config.yaml
n_layer: 20
d_model: 224
n_experts: 6
experts_per_token: 1
d_expert: 192
d_shared_expert: 192
activation: "squared_relu"
moe_layers: [0, 1, 2, 3, 4, 5, 6, 7, 8, 9, 10, 11, 12, 13, 14, 15, 16, 17, 18, 19]
router_score: "softmax"
normalize_top_k: false
routed_scale: 2.45
balance_loss: 0.0149
balance_bias: false
init_std_router: 0.00997
lr_router: 0.000462
n_head: 4
n_kv_head: 4
head_dim: 64
vocab_size: 23917
norm: "layernorm"
norm_place: "pre"
norm_eps: 1e-05
positions: "rope"
rope_base: 32200.0
rope_fraction: 0.5
qk_norm: false
attn_scale: 0.125
tie_embeddings: false
parallel_block: false
init: "normal"
init_std_qkv: 0.0239
init_std_o: 0.0223
init_std_up: 0.0239
init_std_down: 0.0
optimizer: "soap_variant"
lr: 0.00164
lr_mult_up: 1.22
beta1: 0.95
beta2: 0.95
lr_head: 0.00392
grad_clip: 1.0
warmup_steps: 200
schedule: "cos"
final_lr_fraction: 0.03
batch_tokens: [16384, 32768, 65536]
seq_len: 1024
doc_mask: true
z_loss: 0.0001
train_tokens: 248800000
steps: 7301
dataset: "wikipedia_en"
Below are experts of layer 15 (counted from 0) of a mixture-of-experts language model. Rows are named router (the router's row for the expert), down (a neuron's output weights, with its number) and show model dimensions 32-63. Each number is 128 + 32 x the weight over its row's rms, rounded and kept within 0 to 255.
Before each expert's rows: "comes before" lists some tokens at least twice as common just after its tokens as in all text. This comes from a sample of Wikipedia text that the model never trained on. Tokens count by the router's weight.

# expert 4
comes before: " the", " a", " his", " an", " their", " its"
router [150 136 154  78 131 168 142 187 127 117 179 173 163 107 121 159 109 134 106  72 127 174 103 108  60  94 141 136 124 148 100 133]
down0 [115  82 105 192 154 137 157 154 182 105 128 167 156  92  94 147 120 141 202  98 121  95 120 108 146 157 108 128 159 141 100 105]
down1 [137 152 179 133 102 124 176 115 184 142 170  89 152  98 144 119 121 153  68 147 110 149 118 158 144  70 118 116  97 127 112 140]
down2 [118 119 156 155  87 116 139 122 155 150 123 119 148  79 118 131 154  94  95 131 143  85 184 144 179 106 121 150 139 103 138 117]
down3 [116 209  95 104 113  63 107  87 174 131  67 152 129 121 202 166  83 131 131 130 152 107  93 135 185 148 146 102 113 109  97  66]
down4 [127 117 135 177  99 107  81 139 108 118 114  97 147 138 107 152 111 108  76  96 131 150  92  88 161 134 165 157 173  78 116 108]
down5 [ 93 112  84  92 155 161 143 160 125  83 125  97 144 154 203  72 170 165 114 132 112 126 112  92 182 169 113 132 139 132  85 163]
down6 [101 119 121 160  94 131 113 126 116 143  92 158 129  93 159 103 123 104 171 197 126 120 141 146 108 163 145  90 145 126 104 102]
down7 [136  75 142 126 155 165 188 167 146 147 104 143 141 107 117 174 120 151 168 131 114 150 122 120 100 123 106  89 135 154 110 110]
down8 [129 107  69 113 136  63  85 142 131  96 107 157  85 112  59 120 118 117 111 161 130 153 120 124 117 207 170 122 165 133 125 150]
down9 [141 132 136  55 139 121 155 145  78 147 149 155  93  85 127 145 168 171 102 186 150  68 115 124  66 147 106 129 136  85 100 149]
down10 [ 95 107 102  83 101 119  99 125  77 172 102 141 107 102 104 127 138 135 182  79 160 156 112 142 134 122 157 113 100 166 155 127]
down11 [ 95 103  86 107 141 140 106 130  82 132 175 108 190 142 136 133  93 114 203 143 121 126 140 189 143 118 127 100 189 102 106  88]
down12 [209  88 125 147 168  87 130 105  91 137 128 192 134 135 117  67 140 139 136 127  89  98 138  98 166 122 158 154 130 130 119 119]
down13 [143 154 106 116 123  94 129  85  64 129 117 126 122 123 121  91 124 128 135  97 111 100 213 149 180 164 179 159  97 107 103 103]
down14 [ 54 134  82 126 104 132 149 133 153 124 110 126 192 152 127  95 184 129 166 139 114 148  85 139  83 114 116 135  77 142 142 168]
down15 [155 104 131  74 157  66 129 184 106 129 139 105 205  87 162 196 163 126 162 137 173 135 106  89 130 120 107 167 155 117 145 132]
down16 [173 143 205 160 109 119 139 114 151 175 113 135 130 104 118 166 143  69 164 175 166 105  86 107 148 139 157 143 131 141 169 155]
down17 [107 113 125 122 112  75 169  61  85 137 136 158  86  95 157 201 120 149 157 179 150 165 155  93 151 170  55 174  92 128 115 117]
down18 [140 142 126 159 143 178 110 175  95 152 109  65 136  89 119  82  91 112 107 120 118 145  41 158 115 154 108 125 205 160 179 124]
down19 [185  97 139 168 132 101 121  73  81 102 149 130 151  70  56  60 115 149 157 186 134 120 102 173 147  83  95 130 136 138 174 163]
down20 [132 135 118 153 148 140 113 127 140 161 105 141 150 129 107  98 103 158  58 192 147  78 157  94 122 135 177 128  81 145 113 150]
down21 [ 61 149 152 130 186 115 110 130 118  92 180 182 185 141 140  65 117  84 117 159 111 116  96 126 111 178 111 151  68 174 140 122]
down22 [100 113 115  82 163 175 160 104 135 174 114 145 126 206 152 131 119 167 127 121 139 166  75 130 128 108 109 181  99  85 127 127]
down23 [133 144 159 174 187 114 113 167  55 132  92 126 179 112 110  92  85 108 132  83  83  94 120  86 149 120 150  89  84 125 145 125]
down24 [155 132  95 139 102 100  83 121 118 119 116 107 164 124 124 133 160 138  67  73 120 147 158 104 134 109 137  79  96 129  80 110]
down25 [169 128 129 155 141 117 166 174 234  96 151 158 114 143  54 178 127  67 167 111 113  75 153 157  93  91 161 100 170 129  57  75]
down26 [ 97 120  85  57  81 100 180 141 117 124  72  66 120 168 174 152 193 154  72 170  45 134 114 178 121 153 146 139  96 163 135  97]
down27 [132  86 176 142 142 145 103 134 124 133 165  93  69 151 117 120  69 111 144 110 105  60 137 160  98 104 103 109  88 140  80  90]
down28 [226  71 175 171 133 176  98 138 148 131 186 183  53 132 187 175  93 147  93  89 119 134 144 140 121 174 188 133 117 113 118 115]
down29 [107 148 189 149 158 138 153 151 160  79 137 109 189 190 135 161  78  99 103 101  61 125  81 182 161  98  70 187 106 105 121  88]
down30 [141 130 111 122  54 114 152 117 159 116 161 135 101 100 212 161 161 110  99 124 119 142 171 169 113 156 133 136 138 143 108 140]
down31 [112 155 139 122 133 126 143 127 139 152 107 178  17 158 167 150 125 178 162 133 109  93 104  88 139 104 135 103 138 130 137 124]
down32 [175 114 131 135  74  96 129 137 133 113 136 146 140 159 122 155 112 108 124 114  77 117 118 135 106 103 140  87 125 138 137 100]
down33 [151 133 122  92 121 130 105 118 163 166 145 124 102 157 117 102 113 145 156 120 102  93 170 164  58  82 147 103 143 118 120 144]
down34 [ 78 163 129 142 128 124 109 160 114 181 115  90 134 198 133 150  95 187 111 100 182 102 172 120 147  93  83  97 128  96 139 114]
down35 [131 124  78  84 106  76 121 162 156 109 115 169  94 144 108 160 142 105 197  86 117 142 186 165 137 140 132 138 135 165 134 107]
down36 [110 200 106 133  72 133 140 126 147 133 131 122 147  87 168 127 122 153 139  92 107 135 176 111 148 167 160 128 105 206 119 107]
down37 [147 143 147 154 145 124 116 131 141 141 157 110  79 129 137 141 138  88 145 110  70 109  98 162  93 143 210 139 176  97 142 134]
down38 [127  97 147 151 103 169 106 123 116  90 128 113 156 129 129 128  94 163  83 109 140  84 101 107 135 132 121  96 147 101 174 118]
down39 [127 138 101 170 118 136 181 110 147  96  83  95 142 140 103 177 175  68 122 108 139 150 130  93 155 131 136 156  95 139 101 108]
down40 [150  86 155 172 121 156 147 147  91 149 187 154 224  90 133 141  80 120  82 124  49 127 137 124 123 116  72 154 120 164  79 118]
down41 [105 195 137 151 116 173 137  92 174 103  25 100 160  88  54 104 143 139 120 173 146 152 116 150 139 129 116 146 101 117 133 108]
down42 [145 164 119 149 129 178 129 151  70 127 156  76 150 175 107 127  98 176  73 134 132  93  99 118  91 118 102 150 152 133 147 131]
down43 [210 118 195  91  99 151 141 141  63 127 156 138 151 146 167 118 132 122  85 103 162 142 151 136 175  83 133 141 120 167 120 143]
down44 [ 73 126 143 124 121 179 125 129 131 141  75 161 100 141 168 157 120 158  80 137 155  90 142  78 130 138 133 134  88 113 121 142]
down45 [130 136 139 145 175 167 115 135 123  81 128 119 163 104 146 113 129 147  42 126 187  79 135 100 135  87  93 135 109 133 136 148]
down46 [110  73 108 117 129 110 122 151 103 149 129  91 147  79 124  92 104 179  41 137 144 115 144 133 123 132 178 101 194 138 168  92]
down47 [ 96 126 100 164 172 133 157 143 123  92 128 154 126 112 105  88 118 138 137  98 182 207 130 113 146  89 128 161 140 198 115 112]
down48 [165 142 102 113 132 160 125 110 130 151 157  73 125 147 149 104 130 133 111 110 123 113 117 115 112 150 107 124 109 184 123 124]
down49 [ 94 109 123 122 103  90 108 180 116 163 111 151 149 106 160 121 111  95 207 104  88 110  93  66 159 131 158 101 166 172 120 145]
down50 [162 132  76  74 111 154 146 150 120 140 136 124  73 136  98 171 109 149  84 121 128 179 124 143 145 143 134 134 162 162 126 145]
down51 [ 99 157 112 127 131 143 107  97 136 113 158  85 110 138  81 172 117 131 124  93 163 157 137  54 133 154 142 123 156  73 127 122]
down52 [142 124 108 125 124 156 116  93  99 153  95 134 106 143 133  93 152 129  64 112 108  95 125  56 143 125 101  76 114 119  90 117]
down53 [142 180 121 117 150  98 144  86 145 160  78 148 196 186 128 121 118 101 130 119 154 159 191 133 116 149 157  75 175 167  79 130]
down54 [139  86 155 134 212 113 152 182 147  78 109 138  93 113 152  99 174 107 129 101 106  96 140 142 138 104 112  98 132 127 160 205]
down55 [132 125 101 166 155  95 147 173 167 111 116 139 110 124  67 106 172 115 115 148 138 126 127 101  40 117 146 128 109 110 155 142]
down56 [149 109 161 144 131 163 115 115 135 122 133  80 125 118  62 133 117 136 130 105 176 146 158 122 102 107 185 119 132 127 139 126]
down57 [135 110  92  71 121 114 141 109  96 141  82 136 118 185 123  99 124 156  60 153 145 115 164 136  74 121 147  61 119 102 112 189]
down58 [127 112 162  67 139 161 132  97 166  66  99 140  68 132 110  96 142 178 145 102 148 129  87 173 154  65 105 107 190 111 140 156]
down59 [102 103 132 128 152  96 144 121 109 125 123 112  59 122 136  98 110 138  91 171 106  76 128  92  91 159 101 146 111  84  79  89]
down60 [139 137 139 103 136 154 146 124 172 138 128  77   0  89 170 145 100 131  50 100 197 111 140 104 132 132 192 112 139 156 105 131]
down61 [129 174  89 135 149 157 105 105 192 135  68 126  81 151  81 113 121  86 147 124 139 144 101 143 146 136 150 130 158 126 131 166]
down62 [155 125 121  84 177 118 125 122 126 119 141 115 113 175  79  86 185 197 137 149 161  78  87  99 149 112  97 102 110  93 128 153]
down63 [126  96 135  84 179 151 109 169 130  98 168  49  95 127 104 117 166 120 126 112 108 102 101  73 149 114 105 123  89 146  78 107]
down64 [151 106 161 110 121 139 118 134 144  74 145 182  83  64 148 187 155 116 137 149 165 157 170  87  82 113 110 104 110  90  97 154]
down65 [189 113 121 136 131 107 143 119 136  50  94  94 114 148 121 168 118 151 171 159 111 130 171  81 116  79 114 162 143 184 117 164]
down66 [158 148 195 123 102 102  82 138 148  91 101 154 165  81 162 117  87 131 190 102  77 103 178 110 202 183 143 142 135 127 151 154]
down67 [144 127 119 146 162 122  64  59 123 104  99 141 171  86  82 113 173  97 136 102 121 199 105  91 147 103 114 130 165 112 142  87]
down68 [102 148 158 145 180  94  65 143 109  99 163 109 142 141 150 107 169 156 136 134 106  84 105 187 175 115 168 131 138 119 146 117]
down69 [145  60 108 162 168 164  93  99  59  89 134 124 152 146 142 110 147 119 112 123 112 104  93 169 133 102 178 123 106 134 174 215]
down70 [125 125 117 104 107  89 157 105 123 127 130 135 127  95 114 171 151 103 121 161 135 148 184 116  78 127  97 122  81 143 173 128]
down71 [126 159  90 166  97 149 141 112 113 194 106 115  62 188 143 127 154 131  92 105 134 135 130 168 113 117 137 159 180 110 124 139]
down72 [ 68 142  99 108 130 108 134  67 140 104 121  92 138 143 129  95 152 171  92 110 151  97 119  86  84 152 104 146 135 159 127  95]
down73 [165 137 147 130  80 201 126 168 155 150 119 120 164  53 143  59 112 116 163 127  97 180 135 163  96 155 132 159  93 100 157 156]
down74 [166 177 146  95 103 118 139 166 139 165 169 106 133 126  89 142  87  89 124 118 104  67 114 129  99 122 138 157 131 147  76 127]
down75 [161 127  95 124 156  82 110 183  81 140 167 143  92 149 125 117 140 115 127 109 115 108 120 154 123 115 154 132 164 123 142 107]
down76 [158 175 174  65 170 107 163 109 115 140 124  81 126 157 131 173 150 135  65 109  97 100 134  88 185 127 108 115 177 135 127 135]
down77 [ 93 102 125 174  61 140 132 133 126 106 104 120 131 116 136  98 115  83 162 155 108 156 132 165 126  92 125  52 125 104 165 149]
down78 [159 112 180 131 136 103 191 195 173  83 130 165 152 129 121 140 100 130 119 100 123 175  91 131  63 165 164 128 163 199 116 101]
down79 [115  73 160  82 123  99 137 142 110 117 160 150  92  74 128 120 172 103 156 132 133 114 126 146 139 136 105  80 129 156 174 125]
down80 [165 119 161 167 101 101 136 146 118 137 193 121 113 111 158 106  71 109 104 185 164 124 140  95 106 194 163 137 127  78 136  49]
down81 [118  92  97  90 172 187 108 104 101 127 156 110 100 121 146 113 164 150 117 105 117 155  97  94 198 150  27 141 142 117 160  98]
down82 [182 155 120 120  65 125 146 161 137 113 159 186 147 100 134 124 163 112 159  79  87  74 161 104  88 157 152 149 143 143 143 116]
down83 [126 172 116 145 162 102 107  97 124 126  90 138 138 125 146 137 116 125 121 153 143 127 165 147  93 175 125 143 156 193 152  82]
down84 [ 98 163  83  85 108 124 137 128 136 142 138 128 148 103  69 135 148 144  89 165 155 110 166 111 126 110 155  93 160 130 115 115]
down85 [173 162 110 108 145 106 211  66 161 138 127 142 105 119 195  80 108 167 121 126 119 183 169 150 106 139 141 130 111 131 112 173]
down86 [ 74 151 112 159 121 214 142 149 143  91 166 153 143 211 164  82 158 114 116 108  83 118 167 110  90 147 145 106 116 142 124 183]
down87 [ 99 129 175 188 112  96 132 120  80  81 128 124 172 121  97 108  95 156 151 160 132 155  83 103 110 137 163 144 151  95 153  71]
down88 [144  90 153 100 108 160  82  84 151 156 153 127 144 160 162 112 124 208  38  98  63 109  92 134 184 120 114 154  84  98 156 105]
down89 [103 104 167 142 106 170 125 131 143 169  88 139 161 109 138  97 134 128 120 104 122 122 135 115  99 125 104  96 139  96 158 168]
down90 [194 106 129 129 138 180 169 130 118  93 150 113 164 125 127 179 105 111 184 116 137  87 145 112  95 129 106  79 127 125 131 120]
down91 [131 112 113 142 167 150  90  81 126 135 140 132 114 123 142 156  79 175 150 168 158 106 156 118 134 141 155 108 115  54 126  72]
down92 [178 131 129 178 129 125 119 159 137  98 111 159  90 153 123 162 135  91 130 164 182 203 119 122 112 104 184  73 151 185 123 134]
down93 [127 155 160 104 168 134 113 137  77 174  78 122  88 166 124  56 188 142  94  87 199 144 168 157 109 121  74 117 116 131 136 148]
down94 [174 133 112 139 141  99 129  49 102  93 102  96 137 127  81 181 119 136 146 153  92 145 106 141 159 131 132 124  98 111 167 123]
down95 [ 69 125 129 126 102 152 106 126  95 152 168 157 104 156 145 103  88 139 113 174 134 168 135 108 137 183 127 124 135 102 121  84]
down96 [119 158 111 136 116 102 144 160 134 117 152 173 120 135  68 105 158 137 146 146  78 160 157 156 109 116 167  79 122 175 104 126]
down97 [113 148 154 137  70  74 137 126  92 126  80 112 162 157 129 157  88 105 147 108  62  68 117 162 132 104 136 155 131 120 138 138]
down98 [107  78  82 119 190 138 159 112 147  93 109 180 117 150 155 123 154  61  79 138 120 117 120  92 140 111 125 100 165 113 160 127]
down99 [142 131 148  86 105 124 130  71 140 136 198 120 122 147 100 210 149  81  87 136 152  88 130 107 116  70 184  85 119 174 111 146]
down100 [123 134  99 135  81  81 170 174 162 245 141 135 130 159 188 138 128 110 126  98  84  89 106 111 113 136 167 133 101  81  89 143]
down101 [120 233 128 207 139 126 120 116  93 137 120  86 105 148 135 145 125 111 101 129 174 138 132 152 169 147 130 172  64 122  99 153]
down102 [ 97 151 126 107 107 161  94 115 206  73 193  84 152 134 131 123 137 158  74 107 137 136 119 161 114 217 156 142 137  72  69 132]
down103 [ 90 131 104 113 169 101 115 145 128 170 127 115 179 144  85 131 123  69  91 216 124 155 122 109 161 121  99 138 106 121  80 121]
down104 [163 185  81 122  78 148 129 160 166 147 131 122 123 221  95 175 139 184 166 126 139 158 132 125 130 150 102 127  94 155  47 118]
down105 [ 81 162 152 169 134 114 131 166 137 173  93 160  71  88 116 149  85 121 125  82 117 150 162 114  99 143 188 209 110 113 146 105]
down106 [136 130 127  58 116 116 124  91 138 153 138 110  43 179  97 144 113 134  88 121 147  93 159 155 189 140 100 169 127 157 106 116]
down107 [138 160 131 119 109 116 150 118  85 155 133 114  90 158 162 146 124 162 148 125 210 113 116 130 162 143 123 151  86  67 127 124]
down108 [117 173  99 126 115 159 101 101  81 184 102 122 122 117 120 145 153 119 122 146 158 126 126 130 120 121 167 182  47  43  69 133]
down109 [137 178 151 106 123  96  80 144 173 141 106 114 147  99 106 124 139 139 154 142 111 104 112 133 193  60 159 140 135 184 173  83]
down110 [132 155 219 145 152  89 159 158  94 150 165 128 148 129 113  68 141 152 160 112 188  82 135 186 176  68 123 105 155 121 119 145]
down111 [167  69 177 161 161 157 122 105 177 124 156  94 144 121 100 155 126  64 150  93  75 119 122 160  84 108 102 109  91 109 118 140]
down112 [131  86 149 124 149 100  92 117 116  61 127 151 127 117 174 202 133 131 153 129 108 182 157 136 121 125 137 171 162 101 136  93]
down113 [175 100  78 131 105 141 117 115 114 142 158  93 130 151 172 143 113 102 192 137 143 126  97 127 145 117  99 145 155  95 162  71]
down114 [122 154 167 112 116 149 137 136 161 183 148 126 165 118 117 146  80 119 113  98 130 105 164 192  90  96 180 139 128 142 125  72]
down115 [ 96 105  88  95 184 169  88 123 137 100  88  76  60 137 140 102 142 190  89 117 128 147 120 140 105 151 125 180  72 132 121 141]
down116 [115 141 136  70 132  88 114 142 145  95  96 139 134  72 149 136 117 123 130 162 136 122 160 116  99  81 140 129 119 120 151 133]
down117 [111 158 138  96 138 106 130 113 177 119 149 204 111 162 159 112 149 117 176  88 116 157  68  62 110  69 104  99 135 156  74  80]
down118 [111 108 144 117 150 140 150 124 147  99 116 113 177 134 161 133  91 114 123  88 122 112  88 130 128  98 128  86 164 118 117  87]
down119 [149  88 131 173 153 140 116 150 166  70 108 151 162 145 196 104 152 153 207 121 159 124  90 151 142 120 152  92 157  90 128 114]
down120 [ 91  69 127  92 101 164  70 136 119 114  81 103  70 112 151 147 108 153 150 146 121 158 144 143 164  80 145 153  96 182 139 155]
down121 [153  82 138 110 134 132 179 160 168  99 125  67 187 111 142 118  98 160 168 122 146 135 129 104 169 142 131  99 134  59 102 102]
down122 [193 141 165  94 145 196 105 118 103 112  60 150 108 149 108 150 131 104 151  92 164 150 142  93 102 107 179 146 147 147  98 152]
down123 [152 151  99 141  83 168 158  86 158  82 118 223 126 149 115  74 150 133 144 113 148 140 121 170 163 135 131 122  94  93 124 107]
down124 [124 186 140  91 111 166 121  94 138 128 114 114  80 154 111  88  91 114 208 110 116 120 166 146 121 113 207 133  89 184  49 124]
down125 [ 77  92 109 175 144 135 173 143 146 121 160 157 134 111  90 174  69 143 126  83  84 124  97 122 123 125 160 115  64 116 154 127]
down126 [199 115 147  94 139  97 126  81 145 148 143 140  88  81 162  94 151 144 155 125 156 145 131  90 139 138 167 115 160 171 139 134]
down127 [148 119 138  93 122  92 138 131 163  96 114  70 143 156 132  93 156 120 126 149 120  60 128 189 114 135 167 122  99 140 129 162]
down128 [133  96 134 136  84  77 191  74 189 194 139 148 141 102 131 104  96 141 124 107 173 153 177 107 147 170  86 104 144 129 153 115]
down129 [127 145 127 155 132 149 107 133 139 120 125  98  86 104 195 152  78 109 105 114 114 109 153  91 145  70 161 110 138 114 152 131]
down130 [171 161 102 132  85 101 128  91 168 145 147  93 220 180 123 121  75  80 139 106 137 107 173 137 142  99 183  80 163  98 115 110]
down131 [ 83 141 135  58 110 171 103 154 105 141 157 181 198 156 123 176 107 146 166  92 122 115 100 170 127 153 125 139 182 144  58 102]
down132 [ 73 109 119  77  90 152 132 120 111 123 178 125 138 150 157 109  88 104 120 160 129 154 132 107  91 101  97 118 134 104 217 134]
down133 [111 102 143 100 111 167 136 126 125  95 124 119 145 157 123 115  87  94 125 161 139 154 160 158  89 120 121 137 127 127 187 145]
down134 [116 151 150  93 130 162 150 107  74 104 154  95 118 169 105  58 134 143 114 119 125 106 135 126 102 124 130 158 217 145 139 143]
down135 [122 152 156 174 117 117  76  84 137 149 134 148 143 115  84 143  92 117 169 141 136 107 101 179 100 103 134 163 129 127 189  95]
down136 [ 99 143 146 109 123 115  91  97 151 126 166 156 102 121 140  99 124 144 171 120 114 117 125 109 155  49  91 139 150 143 137 192]
down137 [140 158 139 134  80 140 130 123 124 154 146 155  93 135 171 103 131 150 112  76  85  76 161 209 109 106 110 155  83 106 124 122]
down138 [115 121 129 103  70  64 119  66 117 133 108 191 121 139 133 136 146 158  96  77  55 135 146 109 123  95 112 143 134 154 101 142]
down139 [114 106 126  85 178 154 134 105  99 116  98 170 106 173 114  66  90  95 135 153  72  74 135 147 109  85 132 120 150 141 147 185]
down140 [116 129 144 125  68 165 117  94 127 171 145 184 159 124 123 158 137 110 204 142 141  57 108 135  97  82 200 117 190 167 135 129]
down141 [157 150 122 162  93 174 103 115 188 149 152 141 152 125 138 163 150 137 172 146 114 158 121  82 140 100 125 188 106  65 100 171]
down142 [ 75 122 118 104 127 135 165 131  79 132 105  91 112 170 111  81 104 109 129  98 189 210 105  78 125 126 104  75 141 169 172 172]
down143 [ 92 116 145 135 151 139  91 119 180 110 178  96 113 118 161  97 121 119 145  69 136 107 142  95 107 127 169 114  63 179  99 118]
down144 [ 74  82 116 127  98 108 136 148 150  24 157 130 122  93 109 111 107 172 178 151  63 141  93 101 123  84 193 149 141  96 149 147]
down145 [145  88 142 111 134  79 132 150 151 122 119 170 156 159  83 130 165 118 166 137 122 138 165 107 109 134 134 133  75  84 122 142]
down146 [ 69 111 115 149 122 107 190 150 123 112 137 140 122 114 130 139  84 141 134 157 157 124 155  98 105 108 149  69  98  90  95 163]
down147 [120  86 113  83 183  98 172  77 101 123  38 116 192 148 137  80 203 179 100 114 138 156 158 120 146 103  77 146  82 170 104 134]
down148 [111 109 137 107 178 149 136 131 145 113  82 151 176 146 175  89 118 166 156 155 115 120 148 102 151  49 101 128 127 153 138 166]
down149 [ 86 140 111 122 124  72 161 141 108 152 128 137 104 122 168 181 142 119 125 106 176  62 167  95 126 126 116 170 114 153 167  83]
down150 [100 142 147 166  62  86  91  99 166 155 141 140 150 131  94 128  79 176 123 120  88 144 188 120  91 127 138 147 176 117 161 107]
down151 [ 74 151 145  41  77 150 117 111 102  91 144 123 139 181 129 136 124 121 123 104 188 123 127  75  86 132 149 163 125 172 102 112]
down152 [143 108 109 148 180 119 120 154 129 147 107 129 180 110  95 132 138 115 195 140  91 102  87 122  93 130 109 148 154 119 128 128]
down153 [128 123 161  61  66 112 121 120 121 110 107  87 133  95 136 130 151 181 128 125  78 146  98 132 187 192 206  71  93 122 146 140]
down154 [138 149 178 146 102  80 113 116 113 123 145 157 166  84 134 110 145 146 114 140 138 120 160  96 142  80 142 124 118 162 146 119]
down155 [167  82 131 104 100 168 163 136 106 128 135 165 170 159  88 179 120 146  98 216 167  59 138 153 202  98 125 139 136 151 117 146]
down156 [149 133  95 137 157 159 134  66 164  77 121 126 102 189 105 154  53 129  78  98  98 121 145 144 124 117  73 130 152 131 142 114]
down157 [108 173  92  88  99 138  96 122 170  88 120 162  97 152 173 150 156 185  75 121  97 111 197 172 147 185 118 118 114 105 108 124]
down158 [177 136 191 141 120 173 175 202 104 158 175  80 115 173 142 150  71 118 121 142 133 167 123 134 111  63 143 124 130 135 145 131]
down159 [ 57 154 121  88  93  83 103 121 134 105 148 144 136 149 130 125 143  73 159 111 120 122 215 140 234 153 118 134 157 158 107 138]
down160 [130 143  91 129 120 111 156 103 135 141  85  89  29 129  96 119 172  90 114  97 119  87 121 138 148 160 121 104 124 100 175 110]
down161 [241 136 156 153 139 148 134 129 159 130 139 166 104 119  85 137 123 136 130 106 125 142 157 113 100 134 112 108 205  77 192 147]
down162 [178  54  88 164 105  82  83  74 104 127 114 190 121  89 130 142 163 155  73 106 181 135 110 101 107 153 164 157  95  87 172 145]
down163 [112 109 162  94  93  92 145  84 100 188  91 158 161 161 152 147 102 117 100  83 134 186 147 142 156 119  85 149 148 100 129 119]
down164 [ 96 120  95 151 111 145 146 123  90 159 129 146 118 155 132  79 160 104 168 167 162 154  86 117  80 107 113 120  90 134 130 183]
down165 [ 89 174 199 143 130 171  69 129 101  85 118 140 151 146 155 165 111  78 122 118 143 100 160 140 122 120  90 158 126 172 125 130]
down166 [ 86  90 151 136  84 147 143 102 115  77 140 135 157 192 121 116 118 133  88 148 117 145 154 161 150 181 100 100 146 128 117 144]
down167 [ 83 156 164 148  81 123 129  88  72 138 116 106 162 117 109 116 177 144 159  90 140  85 102 156 106 140  77 160 160 141 156 144]
down168 [ 75 107  76 114  71 119 100 112 156 172 146 157  98  77  90 119 142 152 116 193 118 130 185 148 174 113  61 150 120 158 128 120]
down169 [ 98 135 130 148 104 112 133 126  92 138 100 112 121 123 148 114 175 141 149 116 139 154 119 141 134  98 130 111  78 101 128 162]
down170 [140 130 140  91 130  66  72 128 150 127 159 163 108 100 132 122  79 142 129 126  85 133 137 173 195 164  62 158 121 137 142 112]
down171 [177  88 110 166 181 166 123 105 192 147  97 134 160  93 105 105 131  96 149 158  82 123  94 133 134 196 128 122 154 132 178 135]
down172 [150 144 177 164 157 148 119 139 158 175 122 118 138 141 106 118 177 146  56 142  65 153 143 116 143  88 115 143  73 134 106 124]
down173 [ 98 102 143  95  84 157  86 148 122 182 127 119 118 144 137 113  93 152 193 133 159 113 164 117 117  92 123  96 151  91 140 122]
down174 [170 105 149 136  97 110  78  69 120 142 153 166 169  73 132 174 154 143 143 132 136 121 131 170 112  79 146 110 103  93 105 182]
down175 [109 196 129 139 116  87  91  61 118 166 150 123  87  93 174 156 153 150 153 187 181 193 155 146 158 126 135 165 111 133 161 124]
down176 [173  89  91  87  88 134 172 159 128 132 130 161 102 121 151 132 123 133 135 159  99 146  90 155 124 135 150 192 112  85  98 135]
down177 [145 134 161 118 137 164 102 114 184 114 120 153 101 142 124 131 101  87 171 141  99 101  72 223 145 131 134 143 168 148 148  81]
down178 [132 116 123  91 129 163  93 166 106 126 100 100 129 120 175 175 140 134 133 132 110 120 120  97 102 136  93  78 146 135 165 148]
down179 [117 171  90 156  84  91 103 145 112 200 119 121  77  79  82 105 185 132 140 162 178 150  88 175 131 152  94 149  92  81 163 136]
down180 [107  93 156 146 132 123  80 118  58  75 147 143 178 130 138 140 132 110 124 117 112  99  92 164 138 118 161 111 155 111 140 155]
down181 [160 119 141 142 102  92 110 168 191 209 144 162 190 108 105 136  86  85 185 134 150 117 179 101 112 163 145 132 163 173 133 123]
down182 [ 56 111 141 121 121 121 113 146 146 101 129 153 124 104 145 145 122 118 101 172 170 110 118  96 144 113  71 116 132 197 106 196]
down183 [123 165 152 159  87 190 117 161 121 107 169 169 158 161 104 152 123  64  97 146 118  99 157 188 106  89 173 174 187 117 196 179]
down184 [171  98 116 123 121 117 134 179  93 146 188 148  98 131 139 204 110 138 145 128 110 134  91  88  86 109 166 105 140 111 162 111]
down185 [174 168 127 116 129 111 107 123  72  74 117 118  72 114 155 105 193 131 104 101 105 115 158  97 160 120 131 111 202 146 139 153]
down186 [149 124 114 131  94 122 141 168 178 145 146 187 109 141  96 133 170 109 117 118 164  86  68 178  84 156 161 115 105 123 125 117]
down187 [107 125 122  73 137 159 120 131 154 108  94 132 116 119 133 158 134 155  77 111  54 140 156 116 143 118  99 146 140 131 116 142]
down188 [157  97 113 132 129 133 126 111 165 140 131 108  83 125 191 156 177 131 131 188 147 130 141 176 148 159 113 120 124 153 183 158]
down189 [133 160 118 113 181 148 160 131 152 126 147  75 156 113 125 161 142 107 117 142  90 129  67 134 112 109  91 145 161 117 132 162]
down190 [ 96 139 139 150 115 100 171 166 125 124 133 105 234 140 133 166 161 141 138 125 110 146 107 116 142 122 132 135 248 144 144 186]
down191 [ 95 122 172 137 145 147 135 106 173 110 151 155 140 156 118  77 140 128 136 133 120 114 110 109 201 105 136 119 135 138 117 112]